Weights of a small mixture-of-experts language model, trained from scratch on English Wikipedia.
Size: 8 layers, vocabulary 27065.
Experts: 16 experts in each of 8 layers, 176 SwiGLU neurons an expert, 2 picks a token.
Training: a variant of Muon for the experts, 10337 steps.
Below are experts of layer 4 (counted from 0) of a mixture-of-experts language model. Rows are named router (the router's row for the expert), down (a neuron's output weights, with its number) and show model dimensions 0-223. Each number is 128 + 32 x the weight over its row's rms, rounded and kept within 0 to 255. Numbers have three digits each.
Before each expert's rows: "comes before" lists some tokens at least twice as common just after its tokens as in all text. This comes from a sample of Wikipedia text that the model never trained on. Tokens count by the router's weight.

# expert 1
comes before: "\n", "\n\n", "==", "===", " ==", " The"
router:127134128086163085146149120180167091091155147133151131087114126084151111152150182187103072118091187096162122163141142157088078091102094087158099117116149127153086089072166113098170140107104160102126156081150143137147164093162094149119159164135081096181123131164119107195136080146159152077142132184081147192151178082110129085154130154098103117180111150079089174131144167099154131158113096148115156160171171100169175175087110127160105139180112166096080132118077155152075148131151110096120154159150111120117160086127096086119092125079164143083110079176095152175075197169106151109135153167095085139131148071079073156099149149102141072127137122086143109166177118149096176158063
down0:151131158133097170143081147145108137171099114118089078174183086140127159076178133128120150177171088123108160125113109063111175138069109132140144090173123097142139146085087191130131107110152134062171110124156144109135101192149125164090111137116124125138154138139190127092153144100181099176125183140143132055137127073103128142129101141145107159121162120165106126150156138107106185150125104174144139183070127129157150134130104129162157180141133118032105124104142085120129147161163097159152145133210140128176164118128155117098129120125181238213150148108167141169138117151160171131158140103163092158205131131081103057106180103173097099097121117161153114214133146182106160131133
down1:192134086163175104163120129135114134129148054163166087127109136171156109156131095094130136132169129168137118155169188089142091095125121118060103210142114128097127180132168103127115159118113103015120130115163088113139109130111124102186097110162126076113187158115126165118161145163118132126157100078102090102146149139145204157140138140131115167121140101119129124176114170152137140111054118111074098137163083127159159129161130135145099102181118178071122092125140110197107172088166102115129200164070135116140158117055101124089122158154107154108131091124103096176067150157107120124175129150160155148110123169133082109115097088189148139142074140083156206136147136177144130205171
down2:122158098104146106131141135077194130140118118132156120126094125126112144170143127158097113110104147116137168153171176100089143099078089075154114147134140123109154121077094087112124109108134174086151140119158130109162153127173095144179118160072114183128116160114077115077094148127163097125093149146134107100134073124185146111135168123224101119139081181137075193132147145148124091080140133118157094060158095166147140124129143139136142160132073068111144142118127086121081130177119134124082088166174144169092142097142112103117129123116155111096124110096140132095139159152086146097098139148158125056073206086123117193118180176138184128111180110104057097149183134110116158138156
down3:145174121166096141142109174133142106135107158092136123046168076122154112168124160121166185154132119144098143145073154101116171134112147082143105096104188158102138129115156065218156138096136125120136136137155146144168179133134111055103127100103170119157153153099119155146169081085129101135138095137166140104129143050138156056126155145071122121119163124116125088114092181076090131145040141162125072103111120090081163152130171148164046137096172125112129117090054184166140168121167074127117137140130115126165168142155170147115093124105145101144160188119096087190090126122079107135137169178109135054122100087135133153128166119171150121127102092109112113094139117096189100109125
down4:160127167099110171107127099155113107119108136074193162141074128163155157187151060088090089172118174065097152155104154153116107088068132156141126119142092129130099200095075142143166131087157076130141109094120117125116138109147145171135100138143098132090111124136135113147122189156140168160090112108189095157120131168092092144107113084103155199156143092113138116137162112143170088108112111144136122135134097106137193084099129167126140115148150121098131183074082111132117163145119130088128085138155082117130096121155133192114055112135120121154133131123101138163120098134146147123166105138245101203162208110147157099085070116159112108136112093170120145141135118061126140136138
down5:055127208148127087087165128097102122125111140139107131131124074201150089173172145105116080121176115185173152072143134094159075118138122115189166156107145086130126104101153103156117110145098121086105118110141136097134126154110157081149100118100155129142047095149158178158094095080093112147196118159135132101094131093160153209143095125120083119101102146072166133109106135184149118161181172113125143206092142133088096134180084063159122134136099098121142094140147107117107109116115117101103181074163126145080112055141153156133120148121133171107156121103142137157148129149105104095116086143154142138086093166109196108129113150177128178205096217105148116056156148147123127187126
down6:175129133128155115135060055100144146104115171150152180039100122127160108130124128161122172158113122081129105079153128039119123156162157019127179097082135126123181133124112080092104119109089127124156116114131129110128159102082134118165129126145092109162157101100147116178123082109098122137157087121078137091047092159118125168153166125118147116126107134142116066120158153172163092119058107175131109079162069112077158127170141141104112165139149170142111126119056134153137187124112125127170094111095106167064132166134174170126104115173145159097149145138164138157177153138087150076089064189158140119120173116101062199103147184144139141138149166151208141162146142160109166186124
down7:078165138135163195136107123205104107112125077165074117050182122114126138124120167098167109098154156138126158142111153147120103140161183129128172141049066131086122155134081074173134152107200130149189144102161141129138141130159122150103050155126139119142067128119101136114145133125120074197099107105218095106107147131068134070125172173080161124145159118149120110163100142132092097163137142095163130131107140161078095106166121087087125086115088144078096130161109114094117134111073127147170192141095193122188144143068152123137154187138137150123131175146151163128135139097097135099135130128143111128112125143080095077103201116132120158119130137084125105136084113160116165137112
down8:146133116136131159117114073126178168119176101124122168173092108145152171140105094175195137099136155151165136171140096133107133132098094162136089141153040116088140107162153153094102154128114134202172102116128139083083106178083165103180135127096113124165130188124118103096200104058110137190173100158127085116148082073108139135153115119098134139130138110094147116109146107107107068125128104110102085176148163104077117143096151155155132117101120104105189071133180108178171114128095165114105097141107109189103170176176154136115158189144062145135101135163144172092136120145074096113062115111176104157188137169153138139089132177152165195167231132133104113138167114146099086129137
down9:141178114148198145140121180086122105167085108129096092111134095142101147111100118125075118195116095161100120112131127124155140159134207126101131083132095154135134097123098169158142145062121127139079132170141079131109107126075120129123055128134185198149105083063135108079169123064102156168102018125165095185087123166110125126150124116099099142132130146147167080143162166074093138073107127087157124130138131064061161117147185115127136165101141090152131112099100081108146130089112117111176149098122093128109149101168112176106195178115192149123108148069131165148071115069148097130162182139154111151100162106082131125137169109123173159137117159067123131110085152114154097170093
down10:103134162105200120125119129130097159129088199133180151125059136117113138057086115134131107104141141096098092140140124156142066141105157103131143077149104085150120100148068133107101146146117175185160124110142098188191141116178141137113078120108129181085098161193124113140150158178159108171117077118089163120160181094125120107151182094115085119134116119130132134111131104049074128131096124107162152151114135094105115131109120099117126157080124120044172124076111092091085143193148154184147118129157058098119073114102172154056167172175129140166077123170127126116171142096177155146086108114118147137097123156109159107131201180176168114162099083128158137159156090123153163153151
down11:148084135127139150116160124095105146092149161127136115182123121094108080084114062125095091152055141106093184134089117145136021125138182098107141167140095181107134101112123123151142161069185100143085129105174111125190123123142190161083184140121124150142122171158103127170152099125138066105131133050135114102095093107168096123160134146120068084126156153106134117087177112093128122145091097126148150118140098144097080123118162109048095145089094130112089082052157133206139186150131155075145238112074123142094141149187087127169118086136094153163198152155066138133100129143163152139131124124115160097108179135099074141094084162124142124139137098143100207147163073113139097142102
down12:116214110150150108126124125105112126099151111147133208115189078138098165147159083132101163107112091173086146131098106113157127131095147160101165080078147148170091174110137117057142157188179122132105172156134091140086134156138172172054130137091117118122110177156102087140145144151072109106146189201116163194099134175143156100181129148081126135126144195152154081158136128123179151113102102167201177127141099108183108164110077181196136117135123160108121087101168123100133130082149103113068208085129163067142100119129156104108203086144116152158147096112086100105183151109118137144133113163151136085108084129180131181134113127116087114121082119078127112117136113205118177127119
down13:140105155188132102106159110115142137100152125142131114255150144123100161111197092120141149108125143094102079174100120091059156148124138149094080190115070168144094141172092141132100139140164076169144123147148135134152116136105105152167073077139146064168143125191090091132154156137173088114128122104181098112099087123138100135109189152186141118101105129166167138065190134150177106132107159104182165074036159122124100151152136136112153106137102081131134144101176120144113044138117132120083176153185083154132104109105189134155104192140085154143176161117156114124136174063115114174107143104127124088100076122153125111159102106121154141105160084147130136175108090063141117112142
down14:102089124083094097114153128075121127100163100147152073193150103119082099098149140089145104118174131136125156151161151148149137136046141137104110144073172158158116125119144104124158074160133143138140101138155129110091084107163126163118134124121145162123168071126122104120129101141153102131087160111143143198112153107127129073163119143146116133164080204098119081141181145081085156132161123178129144127133185111131159165095182124062134093183088138100157140106122061147084056101092189118123105162131151081136106090135172054129131137091072110098119096143145167108136128121115137137115112112165141159199150132171171123115124141159159170094109118111083144114138058139112126106160
down15:179110136139159164107096104122113129108130129169106097097113089112165092141150092144138121092104115102120115123106112183058151112062083164148121161123129153158069103114120108115130134115159082115116082175138172091158125133120073103139135116091138120108142093194134159089188103111195174108127095176163097103121130076153163164101187154128133095081098115112094122153094139192151150140153122153075081038151146112088140131121156175154192120093123101160163108120121111143186142145078073113140108104095131157119097106069152196128121101113184155151131193086183153143147120132123153064122095159108157064151149142101105135145153095135147178160110127087206114125100165114106079075120
down16:076152150104089170065091097124169092182166128108095101150091118154100140086146130165139151123132125180084110114092069106093109076103110178117150160155148117102142136158156141099165126147039098131145145140079118222160120125083089116133154101098138122071090120132138141075080136134152138145158148125138152084098123092137151098160142156151150161151133093061112107177129113119133198123090176121124088077161062198067095204122083110131182105117109091135094122162145182176118069097046066141098141113103128117115138140118107204131161124156153048143149151098079135182149131109136090145135094153141103138141100157121143063115089087129112125166134088122074159063107113066170152112134
down17:097133162122149146090079146138102133071048129134118144118145168131173138074158131108100146135139093089123131143158179119121177122126060134122083161135126101130112087202173141124137132157151127147104115096183119138133092188141086054117190071084137135169086145223082090124162079097129108093142162096154145188092093079149116199127157115123128161120107126174106133143138071206136130161083117085104156144127106088151097111137094133140077130171135119099135077137131174129124095077163149129074093123106154110133138162144194106143171130123119109093141184113108127196156158178105135185130115137142101143126120147077094098150177031120107102054216130148060042147069157080099125051158
down18:143173112139184145179091157110126076111153120124107210171141070110121226068122137104136152131111148139091104132155104163200041068155165128097138104110119114081082118134161135198081162164122164101155078158108143152106162089088093056150139132100063158127142103122163112109125119103169145119128074118124090112168087100168082112178147113115108152086155104097135149129149157129133158087143127131094066123188112068101092165176124115169130138155178111103139139190101167128155083108163128130179084142119173139066116135114109098161105167167148097143147157108136134125153129066131147165134163147203114094149151122191127121090143156150163143166104135152138172096175102153133142151128
down19:079107053153113083102086110157113118099141203104151113023155124057137147096084069173094088104140149125113140189183140192165092115115102109133109119147169160163114153160114143180096148132110114098127113163124157120120147184117135155132126108075172117144098055144104133193177085181143080113069127066111076108071091109191142104136105120118120180158147119128172076188149188141103164148134091088102128110105091163111131112128112097109166131122142138125164140117075121118151112149121058156153134079047143107124126130149128137095125158104134132146127159128134122077103166155113084179132145128142075171113128108101166139124141112125101145118149158132132146133132118160159130178116
down20:150139155134154173112133137160123211135113136154121123098155101162109163136119090148124064129145106139154093142119164134104055109159158097133100141102115122110115069121096163150116163171146099078205099111105121163137123081160075161093171148144143184168157090135108128155169101124167094093058047079139104088145075142114169181127132132117139146150081150158075135117106146132126112139170104099151095104156135149064061108108186140041171171155211105157100174113130140108089128160151150167118181138129190103094142123176112143156115137081139138188119060193128181064136090115174124159159161050119141173113168148125096119145145114171150141153178132133050148121149087098111084096077
down21:145128130137114168157075162157107178151100108094151140230150050143154151089114087089182170120127174148162150127167124193099122136193137051113129121156175131097105094158159163133108168166129086090114156187188102155081136089102106165206103095127167133172169108077136139132124122080111175129135166181175111123127089133131147160159083079119112073132129167165102160099078141130153071139087162052157151058178144176075130125074105090064194119172085136136159098116102130111201090144144156105087138124109129145161151134140124169139135168157104156121108107105146156115115171111113163142095172143139086093102162128100127093129106148073100139131134176131166135168129109166116131147140
down22:149141151138111131116107153106112110116110189130169083105058061101092123122173126150114109106177164056085083069190130085102143161156124120036167121100135125117095155149087118119133111074149083137075173136065103156090162137133140130110207146151114118133117180117094137125134120113127151126151154150097149109145090090155118156152128149141101206134122138070086104128135112084115154143083135094121173147126120095160138147126166129145110115074106154129122155073174128118127142148167119096122123115135115133131140100128077146182157101147121076139161114148066112098108081133136145093100148092195103106133095152085116141208143202185135159107111137100126142064083109101168149124165
down23:124098129110095138125147105150137141050099099170165132035138098166083099098119111062144132041168107113101123055137147097153040092138099114136143105095111084130101155084030132159066145184152136098106114128086104128101172163093143171097092137136168149086142143090156167092147180131098144175125110169092121117131130130093104112100123122090122102163063115127139140060126101150121103093112171130156133134143153154143113210162244137141164156163159127162149152103068171112140096172142116100127101162125094085133102108126075088094158121155164102149186144125172130092123119087123113128109134147082140128078076172164192111086142154094128109145119118147118161132121087125181114120102
down24:107127108154105151105080179089126115142135084097087111113136106145096174090096123112112202157149108184119169075094177107154059130177133123084134114151119136076161155051090126048131140157138120098114171095107207109115127156102162100124151109168137122203136139189129116199126063160121136166091101075155103133124166143148113154139127127160088126139124093124094110181153112076106057075107162096137157116157160114171113117081114139087178198075165137171106138147140089143120114119149112151135087156133141147120101115113175172143132150146120104117112177119103166149198128093105090146188096146136155088116144053053109166107122113108130099127073191145073112125162108114132096126128
down25:079173084129096143104119161098150162106106132047133133165141115119081101126108114136127161121094164170159161085152173161169227179134159108133136119145144192096125105109139178126121139102090091170185174154093150007095108096138112125109116098133198111119050169143176162167072127092149153146090150098129137137055088100109141141074118079192110123124154109132162119084136129138098136132121139120145099167121102139114112102118145144178085088079094105096111053121109103135138096117114157072116137171161098127107158153112140143100097186202118158130132124166137099118119114053078183115088166089068111152154159112095139125155067125103129082150164122104141131175152141173085118067134
down26:096110162133064075183122137118119101166085167154136114171129098119138064053140125121125124135174142168094136071107123123085148128138116120159157143170180149135152167130119137105136116203179118122113145161141110185102095136071162111164131070101100153079148115157196137114170129133104085115084132146142153143097093108101176093080134132112161124161124172149180065092114200133123087127180154135128101126144160081159126104153132077084112130070113146132084092124183122108135100133154161174147124129176136152133106147063099115129179173075097103118157185134097177119115158119098085122081189083087122114168139158096155092104057180138097083092170119153140131133102123151122110081129
down27:059118178102134149118165134095140108152154056154127138112098133149109094184125102155135191125162064125141134126104106134084135152116103097142151161108137133092058115146123105094124138109108175114158090134071106191159203163130103103137183137132162136171158119151099100107110124125127130136156146110122145123145157139147126172115125135155104147061098116146138114082101093113155160138135079145137162196141159154123110143082072083076065102101135103145118076173133116159112150106132122168074152125114179123102144009132139118112118077119087114124102126124087107084147171130054107144111149129126142220139143116158133154119115134135159189158180126133105051140152153100102129151129
down28:111148097053106133139121113151091103145114111096128159085134138059088132100118169124121061156148114172086153129129152177082173173152168124151143163119138105119123097111109094116116255131099139084168129112105133116196081099120111082131145133096080093066167197123155099137103110104159118110154099173149131108055121132085178183097129135127164182153120115111155102161170133073138118087153120131155177154141114133140065102077130121131110148175085059110168118038077098116098102158051136128139116111118165143191083169199127084153150140095154097152121073127158152126151074149113126054135083142129117083148116109101174116137125122111133118105146095096125078150119108109128160116181
down29:142174157161149123133093117078137141132188082095130148150133192115103115115120159095144107109120124089139098123155187059084147157119151126178129152120156105111041059160141097109164105151149183124133198152140153122150072152135151115106150155157089100088150162186198120124089138167153140105122117095047193142152168068145138180120130128169124083111113117111154081127133149074092117161128121135137084101132177156114125153070141139129137095077135139054094147073124099089114109103123114166112146124145173141123115111087115172144158153198206122142055115092140120149083187072125137076193108112088109147139087132118086151111114164058120077127169159125104180101139108177101160193123
down30:078113163123082152149084152148115123094106164147068156135113115111138113080156127104084122106134167138123080142087148179128190152113123101156133147130223173156171148099141076089091073109136063118193169087090197101125170143127166045080073142046123171173099175112171099132151149178123123121152133080082149129143129153175168119126116131126109185140138115143145118166146160119145149137190125135167161093104088154048088119133122107097070152113160127128192135151112104144148200076071070138131155140118132177188111150075133163117108131145106151121128110143141114143131097174125058099097104189083163116140119175148128146168077110187079110123128120132127146129164084107122083133128
down31:162192134149111125095129083155101199126209140072166133139083085104106136120091168161189114114116130148085066143110113143099156122126152142143128152154090162130125135126067175130158060146137088216112100158124138095157114132094090110069121156145168104124153147127100122084138073116158169095106075156109091119142161107081139135158078138129116149095105102120130115089152136144105060158156195110095067141124162167131085156150114103112140135098147133165143094120109153126094102131146111149157166144141151150132117099089156095110163075111174071151103101134092100105132151185124103159149107106128056118196171170095073142144070125169162132139101197079081131054110103111138173098114
down32:098136124091127130121150095129171122115169114120125106135163085180087095106171067165091160171156146125108056113127146091137157169149041145110142144197118138134104166186100148163094128182134144142131120159048097080171158030155092080166163139115117135072126144129175138118092116202120169071100145116147112154128095112144162088143108140104107171126123128143174099110169127147143140089180107153108104102071066130024108116066081171140095132199151120132056172065115126145077149175218141102086104118097069113131080091116187086131111118136093115188131168131139148135157142080104199105135155151109066146125144092135120123200162169103126183121164141099077113096109117181113127140107
down33:103126107129170106126106100069187116189118133196141189173155133123111175112154197139091130121069116139115100087134140134171157110127110111145150151145097164108129108123138155117084104097077132174098103143079191156090197078065143127148086104085102163131120098071084121085125182126107153098101103090113147149155171098148121147199108148112159166111142144098115101095111152165138092098147155136116100148152131132106126107112180058114173154171116168141153168122144144085125105098085119134156163068178110099091146069127118125139196127082084111136115123122184117090131115110131108176124147104134171131083087116144129076140106101111107086139033126051091182140153166147104184155114
down34:102117117165112061090143140146129106163051099138199164139154169069112104098180111127127140104184157101089171110137102149095106102087137110106135125122159091073089158222132097095130093158116141180102103162113142131143097115160133148105104100123133159081083126116101149063142095116114122120180097161214128189167140114142081187047181133106121090099191115140109039075142066154098170171129084144166143171133131092101134057084103103119150165121113146132106171106150181139183111131121143112141104190162138128087122117123118126140105093104142124109159199148100119119131140098161161152108148125154197147172158196153107157172114125102115101081142093197124095188066105053175111078197
down35:091150151125151080191077089071157155121141081109131127085165131110063130079151094092130127181166124134098117119171106172149117132113167177119087145105162093168112109083151197176120100127202149096101117093153078120109118120063120096112141099079170107141164172120167122111092134132137087143121111143144138185157191099103175127134134099162153147101115165128133151073105152063105114116135196120124187131052105127176179101119180158143093100139146152135171163178107097136140128123160032101111146135097150133120105089139123084171107118112158127115138166134108180095130188139099085135137106106052122090150200106148136174163113046151098103094102073169114071134083166101146107152189
down36:130136150095126150109166141113094150173170162103126173110099148092097128127108062163150124178131151143150169169093112120129168119073139115079161127138191134085096150117143130077146153170152145109147075069149190133192151130122095119146110123135132149115077154135064148087119119115159134196086151191105117134198094125167096113130140126092097151075136144125088172192144148086078138138094159092124203125164126058145152085076134102129148197136092104193121137123111191125146142061150129104143172137095122074098104154071131136125129109083105130063141107188147144108090178127127115149091129179124096092139081094079162159089173104084123187145140090116123141094166208158097170152156
down37:107131106166124105079122096135156110141098125156120179103150112071119116094137076192156145115073182183157106134113089163129075134145120098156098172116099138089096147167068124129100175197150144107128157158072181153139164100144143094200170135189104112125074084110161132117129112161169146153115060192123146028098126139126116184135069140112154138120081100161083108175086129110103153070135055070053078167136119156141116051130096134100114139205146157122142134146076142088158126142076150106083102088168100158113105088149180138141140133124171152158150089090115126148075081127060133108131134136144115132077111120120052120095110095116129083053159165109182164135151175120110065166171
down38:101129150183143186137106103118115124107155098156110154159100146137125208109129141165181152147122137115150136163164127176102153101147068126103142147159123138141109126176151111130142124146119160125166121082190075109109146109132171152080154103140124101119164181083149113097154132108129139071121179144156120122086131150075107076143182097127078097112140111147089219132101101113134177131155162137135133114134120112151142150156196100104101100101073057139108145138148126128113183125138152128204065161117115104116162122098186113110149114113194133123190161092113138089162121075088178138139131236133089088085161138149139141122140115114085151173104097147086179157141108184139083154142
down39:155195082130131164159124158110079131051138068116181168055105129182138141173115127136167149169145130129098093082153162095163120093120173104140134103124105160128064182060162102147139161127134111176163111128122124121090156162083116137128111166128184081131154096100094154155129152092123129093163146136099131086127108151138130169116150145174120146117136114153116080109150138208078124079195169090111131117134151160129095176143118196131107108137165125154200187087110080124129008074123180134142157152132168135115116130169143089082181067125069167157160123092106101127080141098147151138151080107096142184119128082134127089101124118107106097130109191111143114124100129160111117162093
down40:119112125139206123113145045076140076076133161173118111014088123159144108138123088129149148130210153193170138166121118097116141193082122146196118112096138107125166114112073168101163132132199186129140058156122130113093119122070165123072162179175105170150160150146158100107129174153169102134127127076155098107045110133117078144180092198103110122138160167131091107135103134067100111152086146115103106155139150120162163194186102097096118159101110078150085125132126104100098096075073140173122114112128144109164121140096130118112154042164145136170127108092120183132099091159160161110139160153114079133152171180140152168152125134124109152118117158106172169129147126082164143125166
down41:157152127147128125139139110115135168108139083150103114000125104153209163124123101130152146140154132097146104110160212167126061106081108120127123170172082165137186117089178116119093117122143152124138116087042128150103072123064107110166136154156159132181135164147094148159086165152130149105165136108174105083133060137139083128119151098125089098165099138114141096125162169108134159122155155173165080102115146104123143128175109105119148073117142173107137121086172207138091170127124174090119133160166098121116120206223140109071094131106090082058110136156143131156158153143172101133089139129135158115131134153234104083132130100157088146112091145127171146158123142151150077154184
down42:119166125071140144146071110174094157135151121050092136089104122116124166153176140135170069166111142126140143142116181123152152180077047099098068144147179094078123125150105102181153122102169057100169113098125093086106086108106082167141116056155118179135132151109125119048132115130124153090155139073093081084169150107101172160152141152129131208092174107151124130212146204195166157085118157102035131104189154106136100113155120147095128191129127157106132100148108150136104105141099068129080159110183184158174154179110146124142174131140123155134143113189111105135155167130121137160172085108084144112157143133094064157144170185118127101163135169111117160108126111113147096142109
down43:177156166193163087127103149135123096110148134128121171181151145112076085092149093138149042150132125081081144102090150135113123173092131086167090120135122125104093116155102111135153132137161090167148107131147127073110077196078089057097106143113182147134159153103128097122148171153128105077132122094130112143110124166130195139114131095173097111136157141102136146081174152130145097155134099121049053159121140133131136102178115122146147159170142121087065158171090097171124101103122137179168100131159097156144142141157170161033135143123139104107143115126124114102163175095150139178148166070157097146177048128131160102147135112121101127153111131105110090157069124091152139063063
down44:171186125066108162090107139095152068122147147143157115082118108131138100165192132089061119166128135142126175181100069120101151064095170128093140124103149136091186129073137140086153134152151151120115151139140100127132195159116161161160159155203166077149115183120116095168060107108131109055159113127126104089120143091161123129185161137164127155177142092165160160120129158117119090153133130126092149145096098122177096069129154084115122140137124127169080176132115110114117138099151125117094083162145165140144168143114135141120185153143175114150118145130118131126158164150175179120097110097157154168139144149086143109122102116119142089114054138121147135166117067144098092081180
down45:127149093190152114068096169153150123137153134147109130146111139219130137129119128127036122117159104130128089148150118127104089103149090114086116121185111136117092106147146139150124125149131180153134123209126083175106114083058095126147189110132090100065157161065184140101108169109116179205142185198060085086096082147141108101105131191163095199142091146102154076135149105103133143127144074087177076075113175137147092104109118104113149158103218144117142149144140168129130107166143174153113080086119071094101175094102143087105111089120143154149143164126119150120128100146040134138183103146138127123131089082093111142109141120100113081087112055161116075169108148143107082155096
down46:160121134135146115105140187132140137140150069180126118145192130112150061170125176172132110151085143079117087115135055119157159101107112080183188185103103070139064149125107137118127160079121102188107128117181158093101152117114051143099124161222109143182142149128090128101065147111092179127139085055118108113140152099110156069173146124121091111103155128124168144191126150131135110066102111121198148116092139080170103092085134162121064114125184107159175161127082169118147130085104144100118110152193163174147153133101134125091166121105125180131119114079155123173070174059157124097165217159127076135118168117184114170111106063179104132076173086120151055115162112156089115078111
down47:170142064165069104133148124200185131137077116147129111155132080143136082111128099143171100130138177110130120131091140117109102160123111123130066160160107178090140080173127109129083118104113111136132090093132110094121124174088117158127109111146124072149147186113127141091166199093139163069209137138146085115091158113080137098178143155161139174104158098092127080173077091124116108173135131117090107149133162158139156055123180132133109131105090139156181103134151152132109072142127167097088132143116058130088107126127144078164180096127071143117140147171123117153091159123130153186138166157140095106102142101117113152189146102137175103149155123117111057089142070143116107092121
down48:114101180112118225183048119136099173138173115186143103146109093101178186106128120129093089138133144078092166160145128156077161111101134168206074091115150145172141141049140109167100128148119138120119122138092106115186150106103147131167105122117177169138122084178129152142130111110051128153151156101056102167194075101166115175050148109093091140142141122130085159102103092092116154099127126120165172168209137162113116166163137148187113130105101101094169139138148135146142081117166097091092117123108118035116155129157111100109135134126115156119164102177145149161152097145187178163166156156149137127111126210138094087155148147136207128138112211111153125085112120115091116152140
down49:169071194083118180110092095118168141163162085095151055161104096138114143101131132156148179170123157166120139106153175137151106184146147107059115127108083128126086147128070185128144104146157150149064112114157066152136081121062104141185196097107123130119139032071110123141135131130126123101144168157169132142084114135089158108104124044080110135170100151137139109103138122136171111138069097096138111100100169144128137092101130115123112122145184112137082150173137113063186121161121133071133173086111082133092157164192151206134131179144088135081139088122081093077167126157125151094170108095147174139105155092143153113113102098092148186141128120185111158106144133178043135115088
down50:160138100159132140141069091147134143135137097170067155144171096160129185095168150112073124130161171099154116146113086115114124130155140129159102177067141084109154108057133106144143121150169107077104139132168130095065065116125152154147073199159120061147133107095102126057062118146093163101118145107094122127138160151135114109125132176104125107162185150082133056122172152149158179069121158159156113194156144138121103132153137152094124081168108172134136114123102118173166118119148123140132102093118118106085150139125149135141124173134113115220111152121175109120100133118157190124167156180070110138083109144130125106058110088143132138133163158070204104085136111224093171123128
down51:163048153109151144071097085135139119145189140142136140219135156122061110161109082075125153171130131163073179086114194111151124129151171131081166120060166128140113111158131162142124114122122166087167159139116140132095102140145243128081142130103105068104138158131158108096101102135160125133140140157155103155168188167182132153123135074120113143071175126085139169117028088099114154104102143138104182104166166143183070140160188145101136181149103138170135141120142075146106142175179087168155156095111156163092147128116142158137195121122153116131143128083090141125080137111143134100079087151163082113117133108066141151160050122149133113126165175142054168155074158158160136153101
down52:102167068102117159100074087093198125154110113172145128060171173160138164061097142159117161185124136131195148128113123150110094123183084148196156128180079165078143169130083117134132075094076142093154103106152083111172094093137128160120123083051112113121147103098195160165206142140098183149093087153090158125126144074165103141099065183114117171124110166099159169127090123127149071150167152084141066109135152138237126082156151136178149155218149176148102142113158118108162096109151160103105135114069104076091128132142141071154153118083136128137138120188121062130167119133162077102075181160141103149169098146154165102140176165144163073136079127138085129136109103109145108120166
down53:129113126187128158142098114149148180144163105193095094097133087092165062098108111120100148139109134097137104112097093155110097129081126105138180147124120150053152163178075131157106095096157155136134104095118144123129169113101142075167148165164119088183161159082173150090135118155128124144179157169129204159140140113166140137118170092057139086131098134158099097184116150160091161181095121160181080138106039075100136085072108098111191125112092120095128095116114094118100189173179131181107120097117148090151109158173188138133119149155169133160125136142140108081139133184118104176106187105130110155109171129108124044155079121121116088114150140117161140149145087134128120164157
down54:096124122180144107122143134151107063135133072121154039125074107119152127139088115134106062110116096169146209142126077156092133134158107089133146127104139119147186078169092117142160166116123170127152167084101114116161133090148072124074118091171119129105125178104098089092054112104102100122144188131121109080173131148148123114190110123156132138159192146090112153171096149100104135108148116111117105082101117110124173111159155110125104143076165170140109136148085074103090099148143091089148089155110106100102107146170147119152135123076095145209136153153131105150165133147186172070151108150114143146186096150152148190138101150121136113129110138122095032103102059099135060115143
down55:140168168066171137153096105170023125089156111125097126116136128100145110122176157192144102168107127092126132122164159115170085087132135066179127147140147105134026118113128145195122168060182136132142113143160149035149158115140212115113178150112111127157101200155127152183128161118188121097111140118077174152109061179131153178095166132129209155145128139119128115140158129099090105147171132100155129121122126101171093182136111136155146136172163109137084095142128112147161205101108141132177179130123135084111196116075192051130157067061177155096156146113124118141079135115142081166174173155151126111173144145170125129137109142127089126176122115106148123162084113127118080115145
down56:111107125110195106114153145174124128127077089161147140237184090135201086153072126130138109139117132123064119106129096162213130153125102172164029101130133103071114151133146131129165072167098161121116113136112133110132136125132132112182157173121194155152115175182164118076112138112148158100145101109176053146090193165144142129117147118157122173133164132177120147158151177183132082211141130139160127097189129086162167096131170187175130114094118179125087074127095125131152114138099180103131174120162157139120136174114120160142110115093070198114142160091086106166163135212133170103155148117119080106118169136047109122177090101148213109162120091077110098099104148107130079133156
down57:096122160095142158099149074133166184118053149141158109188127136098117193102125125102147114161140157175106138117100029165147107178127089192142152099125168148135142192120167098154136133102164115155117113124171072162195126101173114122102157139144155112120131153070163153125091129125091133156120102119114128116087116103202118164078092131111157149143116109241121100095129057139188131090180139139144137101145123107141152111158107096131099096152154082108171111121146120084144101129137120118080154088158067132105177144155176095126106130138161144169173123089147104125103132140134151146161073131190089102119186150105114157104132200146116130160143180095129086113157151083126193183106
down58:083137116124084091178094165176106116132137129149111105123154079118093146175131146140105124100161122132156111116075144146105130117090056128157114161087118097128144166069086174093119128174103151134182137137161125103107137095165126085170065084107115145077123142074132172132048139152153145122150126088155106126123146159119112100117049124161115112132112104116176129153125129085150064115121069143171157171097139121196170047132195170082077190158126174111137125096166081223110127134119129092146121178086083119099127100115161112144126113126157194127188157124100138174180096091144060109146121144086124121169098102149093133157163144092073113114148112154171100175120180080100101092170
down59:125094083095190125167168133128189188106117110139184062122155093132141183109161131089153071192134119167102173155127118163146159130135132174112105161187105187137091144134111159105112128070161136105082119076143127159183136112137150164109103155136179129138160150146137131065077118087109157095129084120117109132158142144118155092113183161152108191100156107136102132074127104107104145129146108106142141133106136169120157077113108094139222129130101148133115162107146152099108141121126160143106126077153097123122093132121109149146144119082173127118157185103167166101094131111155161124130166151130090093103136112138120114065185175165121097107051156132097128127167093147108106126086
down60:160150134148143105126084097110171090108110149060134127170084131095107063159157131093107108158150166070091168141134095104149131118001112156139140175164158105132117150177104124126087116140156052125117104106081043058188106176148172102117147155170136185177046117127111098125135163121118137129125146124203126128128153131118112125095160103181153185084126115136118109085090148077106118158148105150130150129082112141167177120142146168111187133150149134128146189102124145143094097141120216104127177105116124132105121142094170183116131172109118076118154089145168123162113122138161168088134191159128071079171149103092080133107154171129119022145093106152108095139094143071192138128192
down61:157115151129174120144173121105102174139126042123131133156065126150164148150075153099091092109134152169151159099177112050145144187132138104138140159135087133131155104139126108128101087146123118083100138133060182142119145060177154147082172159110092145127127152118131143113156139117119124153163157165107094139113136127091147107171105100126122090139079157136100073109143129116120116190130170052151089123124096180143085164142126093086199148091120154139121108171143123112121156130143012155213100181121113139151107166184099122137144086186107086154082171116094187162169070161227126125107150152084124090118197204118080113086166126153089187173137121145121135183110132123141082162111